config.toml
n_layer = 12
d_model = 320
n_experts = 96
experts_per_token = 3
d_expert = 64
d_shared_expert = 128
activation = "geglu"
moe_layers = [1, 3, 5, 7, 9, 11]
router_score = "softmax"
normalize_top_k = false
routed_scale = 8.52
balance_loss = 0.00849
balance_bias = false
router_bias = true
init_std_router = 0.0256
lr_router = 0.000804
vocab_size = 16384
norm = "rmsnorm"
norm_eps = 1e-06
tie_embeddings = false
optimizer = "adamw"
lr = 0.000682
beta1 = 0.9
beta2 = 0.98
grad_clip = 1.0
batch_tokens = [65536, 131072]
seq_len = 256
train_tokens = 613300000
steps = 6355
dataset = "wikipedia_en"
Below are experts of layer 3 (counted from 0) of a mixture-of-experts language model. Rows are named router (the router's row for the expert), gate (a neuron's input weights, with its number), up (a neuron's input weights, with its number), down (a neuron's output weights, with its number) and show model dimensions 0-79. Each number is 500 + 40 x the weight over its row's rms, rounded and kept within 0 to 999. Numbers have three digits each.
Before each expert's rows: a language model's description of what the expert responds to; "raises" lists some tokens whose logits its average output raises strongly, later layers aside. This comes from a sample of Wikipedia text that the model never trained on.

# expert 45
It responds to: Word pieces inside ordinary and foreign words, like dra+ch+ma, c+ust+ody, fre+ight, and minutes or seconds in coordinates.
raises: " her", "-", "p", ".", "m", " and"
router:489508504484507482525509508530463516530578532511510518456496460481540433534510504506531501554525498483483513557500481495512466588424489552512544493494501567502531554483523547451463480483462509424499518522492461534483530502524450497451488489
gate0:472562587507468524470543531444527565537558359488524504546510453554492509505548470526521473505489477506502512534507484450471477463557466484505529538442496488469401515419492477416542490596479495561425492544475515489537528548453482534496464430
up0:521441492390585432496483527433563537474529473495500541458543497496582502558523503484526451493530544539502469514461493511478578437539536506516422501453477506555457446468518493497456443519540547526559452523525552498571478485470535414523456420
down0:520441570469498521599446493430454478487487579556510517445514432564513575477501513526538517403511462561550492455516478469470541499469465438482538538470488466542539464497519548463457513543506531457459501438517465490528580551451556571516466494
gate1:516492491494451534539520504483531576484492520444469430493514506537556463489538499510472496533461523492548529570443536449534509494526533461519480469573511477542508543468462494518526482438441457506495534518480483499467583500538585577473574496
up1:489469509505461512505504492490494427487497503500511548544525466499579537483532505599519531453448503514505609489507505534520462584514476515446517424480498559481472519507515432512507543525483510521455453528547516543464497446511449547540489547
down1:485460399449513520508489507472481466458488538514533455474518472487488517471517469500444536570496607483471497516513519563506433560505407497454513464523483465491482527515518480492485559468498473551465463497506495535475514506501500549466504498
gate2:489451532462541574507525408541509591527505513509483423522525504475455516446465464444502546498505534517532558437501506487483524583439506548436547537492489511493479581520523496505479500504545471498419475516490521503473542506541525533532498446
up2:453569484451518544552491461505456552488450515559474506573536491487547436556529533527476457529566511490470518502475506492509511541545457463495586519500614536477512517475522474429467504519533523542442455487546536568504540495474453546516497495
down2:501567498484460503537522590500514501531488461536461478564483583513546556529460532423447552464483541457489453484416557527426524516525444564496423483528558473467528492501481480534505467500545538430531495520488528456490466460463506515464445591
gate3:558515473480556483445507539521486443554579530497520518525489532436484480431545451573503465459441519497456508497508561561547520493488535474431533483510539536467478457488482516502531502565478551532554481511524531459451440508503502455512484466
up3:545499470526492506581451521550430571548458436418476559422480470526518446506591523475444570527474584428545492496573420536513475500454568518513512419550465479482508524512480493478494563471548483590499523504441503472525547512527503543542505433
down3:511518506507482418488485510517484562467481522422483523439471526501558456463458462598496505464476555519476538508478508528498499485463429483588457445584500588455476546548568504555518582535508488543452466480479527522557499484533483543502535501
gate4:511482485536477546541465525544421439548501450548532492451503495526500512558490523506565515497539512512513486493456584507442459450531526477515570514485514504525522456499535476482499426539492530481444555524495465427544443499504494530471550519
up4:542481470513497507539460508431487417540446542475484519528456487485502519513525431488462510523431492464477538442581482512517491460537448515504477449506488530549463447388474510520463516464472515505576491483551515527583531595539489496417489499
down4:517512567513510441547494463470500521538468515526532570441469517538517413428550560462477474547481491530563512463562439542544501454459467590503526519482463495551480460419543459470492449513483520517558520509470488488512559445537462528608566440
gate5:512452535525499516577564450512493586528527537522515473491434594516426485485466560477511495449512446530507504439516540502502540461470485510530550471445494425468498544436521448538425475461516492473494541432516517458519501482526507510479527537
up5:493487495495511461548479511549514563569466438487477465470535476518474496488421497499503514567516527532489635521442456426493391504527458487441547526532552543488507470477600499449522536584499557526504471528465420434451570504433477504467510472
down5:468546514543492463528493489571505454476509505485484477424536493483542495484559589533546501507586541472441448481554577492512499526473463568523521434475434457411486496474518510507429478517497503543516512484514456511481477565466489519521507552
gate6:451440569424504544493528452462444487498508500490553523514516505498513525500442430471474523526453514514455514499456556540494514458447467518499478539515549537417413514514530504442506574477504451515562482458521507463460531454460486564518562511
up6:466420518480468455478507585513495566563503457441537515454496577495509536466447554472522553502484523554569462545491512453571560498546453533541458475520523447489543413469512565463448506445535578445447523541471555516517477554565512482506523571
down6:502474483596429496468465491540476476534483465487503508488533506556504512522518493451477545554543536514497463491501570490480467495512524471448507393488557455544470423524513527474500575478536513461460546465461528524475449555522496442504503527
gate7:469513464461453488481425481476512419484505548406474514483490496482541483469494490448502486494507424471529451479402513516528491574504458494487536488459461534532484503437487470548482503542498523529548504508515468441555480564503491476458525491
up7:538478463476514518492580504525457450573413479598503533462509487465470449438548476541419527524484463487534573566494499507554487488480499482440515465462479532533519538482509488526485519477522474481407469460508458484486470554400510440481463460
down7:513533505507440465557495531569475512482466551485392505524542480471556505581502480503459411463429505528444503499488527411529475461545495480475471472476509461458462434483474568527588472528494498478500548504541535513490530594515462507492493450

# expert 40
It responds to: Year numbers after a month or in, often in sports schedules and biographies, such as 7 March 1903, in 2005, 2020.
raises: " |", "}", " which", " †", " -"
router:514487528475478472475505512500508535462442487434495451537474446562511528466509486464489503540527476535490477560505533510564435569531475454392530476542468502518579498517496487529471499467472480499457484506529522440535427439431510523476483441
gate0:430485538521567493451471502454522476565528424486514498494507457504533546511472466460528428504501530433537475396487479472529509526514526529552451521508510483496477525492432501480464524572475493507462498540519473483534477507568511459416487481
up0:598556498454463504472551485523489517425489473547523491481490497547546510465439492414484543457529538521494483515561458466478469516484460518437442489456544492520485470438571528484516514474592465452543488471469491523448511511487518529481489566
down0:494537500506559462528499551509539547597471526466429444518430606456588478536555498507487479461477530564542503513528458448457465481498489506533467488401565474523475517445455555493476473482573417508432516522519479449492503490537459537563456427
gate1:487487450417469411482465428466546489470458484472495537527490461456494549522562477555505523535489444494453466493448455545529522489505511566515516476479541507561503550510463578551498433584518540433540557469475491489521499477528482486451435576
up1:489525548418557509527447508477489480480503490502472454462521517520542457542529466567462460452473530449518611503510508565518487457427564499520476492548492564520497566496512488461552559476490486449477494517473409490453541487520485489497456483
down1:484513460555521501511440524548508491588469530434495485566500497534491483603541480484455522528540532550467520454436492499444436516558505562530470525457450449494500497461483560543519491515527557499511559471553525475490457455489506562574421556
gate2:473439445460471477546548471520535486524462476463623472537536486561523511524467484417489470590535558581562545528473469511503480514512511447509495473478480566538458503524517437507458467497471449468521463579458484575438536500491479490528535508
up2:585556599489463425483459465457460525507572477486421517441492533535522557507485499514512497512534422482500514553498450476529460442493563510510531538461488550506525507494538447449431533458511447471474497518561512565460477418523574523423484530
down2:450451506454478469501460437492508445536514502476469574526468504498456523514515474483481442448457429517524459525461519596468460434576508528482424410474502564436588530465456468537530490489487534502469527522552526477580564509485510532492521578
gate3:588578527511496478466529466540504495542482483475533572520444523461629459535511414469559530482510472554453539527477484537492526411508641502455529471487444413509505428527489460506576552524528500469459480511485450438484518430468540495487526484
up3:483498503552457518432480497483531545505480420521458513537515503545447475486490484523523552537475564488568462472589517479525548437497475589543441507528531416455527480452461526458451450469540409490515474537418516484529535478561445554489530550
down3:514493420488550489525507495453470515475457442515502524424488503531484575469533524474453505520418483476518553549534498564538536503501575414525511485461480484463519502533512571479513526535484496531505527504443478517527547494511495491489516544
gate4:535518423440507580547568522530496461472554498563507479482427576449463490558541540440430541521505511521570416525438537509461494529508516521523512432537470477487492517481533469463535516493433519557491485538556522486519455447565491509563592582
up4:480472527475467526551471481509495464560471495522482506518456552488510470492473501475455493574469467507544529526482504515454527487496546494453536431497472449486428514512505502454404448467441439564439503514537465477507463420537492474529526420
down4:463546493519525484545532549541587518527451465435533488564518492589556495466475474439518525463531520518542489475496466511463492498577551507544457512465430510527529450480508523466582505467534472465543443495508467490471587560468505544476444482
gate5:501485543515506439461504513506499545470480486527584516508444566503473516437421429440434441398530463544574481468520532482473527496510517459440515497459507567481458541495479476470529490454482549545564572544510574495484510502576495479548496484
up5:539576520515453466487480480490420537513417448529480574494500504547507549489441477499516508546533478533519543481489548497503432432475519488448492520472547523462442493587584534460473474456566520451480492579415442440486450502453490479448438474
down5:496428499497536473460468497544579464521592458466477466484456534432492473486545583563537458549542578477464475534483451490484488510453411567496461466491498488454496575507516575425547496512547550461576472467583490534557517494516504489532544534
gate6:501476537513543528532578470465476541488487529570537481563496499463515483442455464517462516498478514509520427543493520430484570535483445510506482496477489499495514527557606496475505481463546501474516464428572452487471498449453481521479533479
up6:479442489467539477473408518430441479492471431456502622474489573492525470555449483480473561490469509463475476490431458537474491511551523465512451507522517522521503487411483518534541507479512473491524566510443498516448517490505495585491549500
down6:378469506423538481510484522478519543439504460482470486531476501512489500462524523393449493508484506523499458466440469492465474529477489480473463478439501502508495475542567594402520517521502530520535472554533490474460527534415461499498519464
gate7:472517493500498534538436510512529496525492515571570468526530407529490488533453532485550479510506497494526499474545538412512526484570534451531557418552474482504531477519525505499519495507465508534568484483485516525548463483567422487484518558
up7:532441495511512502503550495561539531486529461510569534525513490455472502436577507501502510547473456514500503498484456521521542484479493475440431552485543518507491620501520515500471539531487547458544454505435569542511504559479453482437459494
down7:452570517541470503533500507446457518453518458544516476551495525492485462514503549507529512435546562462457478471504509481512440518462516463467440440476511392523570516552578566513459493511470459438459509581525427473490461451523500424468464483

# expert 60
It responds to: Early word pieces of split words, often after quotes, prefixes or hyphens, e.g. ex-qu-isitely, dis-ad-vantage, "ass-ault, S-ched-ule.
raises: "-", ".", "oc", ";", " |", "–"
router:461512527498522470465511510504478577564487465495417513471467500482489463504502457537609479463514485503477577455437522515496480490518598527577463518503529530551457520485411529553514506559426530463521497501476494474503544584532488532451441524
gate0:454489545531538518483451488489395488458520496449486542520472439502448469452566466462560480509457483436504521529512512512521464506480481423488443508551525558425437494489487469498524472526492507457471592524491498445467493527519483458454484541
up0:574440514452582453469525482476499566549488556549530489550569494479453579497496502481506494486527479558526510511527444543569541565480568540505500583456430450478474438465525453482471518571542527493461456529536616467480463548454516536487538482
down0:488505520532493552493461544434525496535461481495421537542513567448428443508533487545463482567453452500487383509529522493558515537506517519413437552468494473571487479435502467544509481468560463492477491509547487512468425498491503506531536507
gate1:466478477533548481506467482437509533444554492529443526550597445592488464555542533548562499551477455500512453555552565569551510474466505532512504430577511513409547423426475490559453519535462552471499479474482587465418462481448514449512433495
up1:545562474529513483540439496520442453521463493515479497490561489516442478517555431483487455488558437515562501474464519533426438517451541529511455488492490524470547579540487494523531493635472537521431466503439510476516466527484499468460444458
down1:513468476517444512588448514476494545563544532519474499510476482588411556449510480449452448479440531502581565581468511501401475478554459486500514485560538553516501444476538515463526490551508488545518487499497477513517463528425438507535504512
gate2:494469525524519473532530442495485519490450508396575543513476563472470509471470513516510557528519456502542454467497477493552550548487588455502549537514470510545479497441478467460493528495435489482464513535463484560433456522573486497590547510
up2:458552550469479415545488494510480520453512555454455488511584437488564470512478523506493540562503523430483576549443452496546467547472548477449545505561486530475528510482526471437422465543496445459483502506535498446502594529467550517504540527
down2:512557474502555459485443512538426443466513558506516522502456507522517514508615498450443592538500470540483469486537477501545482508446532520456476486464477491476553549534472499568512457491509520451482449434513542556498459506425559513428535511
gate3:482521507574550433489470541550498551531518446405437517534521591475514520507491473514455512500456453408513557540450574482490585514532512502499494501514498446563488480489527508487521470536553422539459403508489537443451465439481557484514514401
up3:492524454476531552609495479462452506522465428479439523460541567547479496611550483530408527454596579474547508468500543487478490422485524509461503459474477510439466545438429470522465429454501425537532547509542475499490528495522482573470551455
down3:532494490508591502496513481501528448516507524514471431446496433519540521538435535517532417590545470517458523499502472557519566502499473466466576425545510471468478529517548499505460446440528488531525531524547561466540412414514490492510498475
gate4:505606481466542466591559505531453472484496488524475465424502546416489577478494504487463477497491504498509497520459563539527490485414500464587483561568497413539517496566521515508521519511375462543461537444498546504526383572459476537484502489
up4:523513498460476506583452525485502505600421553490528480544531526496513514495467510513433488514536479516503461470560503487533466474513558415566561504498559416521410491451531558509424485434476443509520531473442495515492491565449457473457534427
down4:522501445462511613568531524563483512574531457546475541502474571469573500521559521472529477539543499527517552546515538596479507515440575491517552515451464467516481512544540468480495508477472456476550463500532549475504503522510544595529573500
gate5:505526578546469522492463453460492501507567516539446519487534562498468446521500488493519528444439533475513488508557513599506477451566515514546561472431445546521534524484500522476572444428494447535562513480504512441498503473552476445524469469
up5:541513501509564450464468550448501534533510522497510537421482530484457508505503426540533488526432527556456482587471515481480445502480482507528455583500508551530528500494597474488484488495479487413495542508498467451507463481496484437469418543
down5:448492497512424506519529497553453462514511470514508547466552530524511545581470574520498504461510488468522508538515518468488450492527504441538543543531473531575489615545433518502496515461517509497552545478562543474539495491564475526454460397
gate6:481542512464492505540504544531556554552526489532476594508514493524487493488481462505463565493502489465433502491434470505462530516451447480462471522558556522506447531557501553460521469617449456466515451440435519511482485459485435517476500516
up6:441459486511503518437471483496439515510499446546594530528481544488520509487443560553501505546521462475500405516477555496584539531493410469476505495552406499499494432508540494477486534493504558509533544441549542532463540534557505499493456483
down6:512501456563481507437464517561413535546523507451449492522465504484536470512476500502509576477512482529517464502449477502578552492443557466495537528442479471527508445443459517570481521530471455494435519497530517466510503515526513511505525554
gate7:540522518517443445535481490533586507533484461502505547443466554478517505494505500439517455511492537525569489519420479505547534506498555489555504563444483481534528552470553533583410549469500505462543509456483480502482487550472508446507533462
up7:539564477548501545524599503478524502545497487578544530557554427401469469525523548542484552545436458456479509478577515431520479426531547527534510490461428507497462483558529550442538482480460539449436481536540556498503493514519421576486538531
down7:385492457591460533492463529438471572465538440536482564575499515484520418490499403581534570439555501464452528519518483545504541479553524573514489501535572539496488475423529508474477516481512537534504516541454591447492513565505476489473494521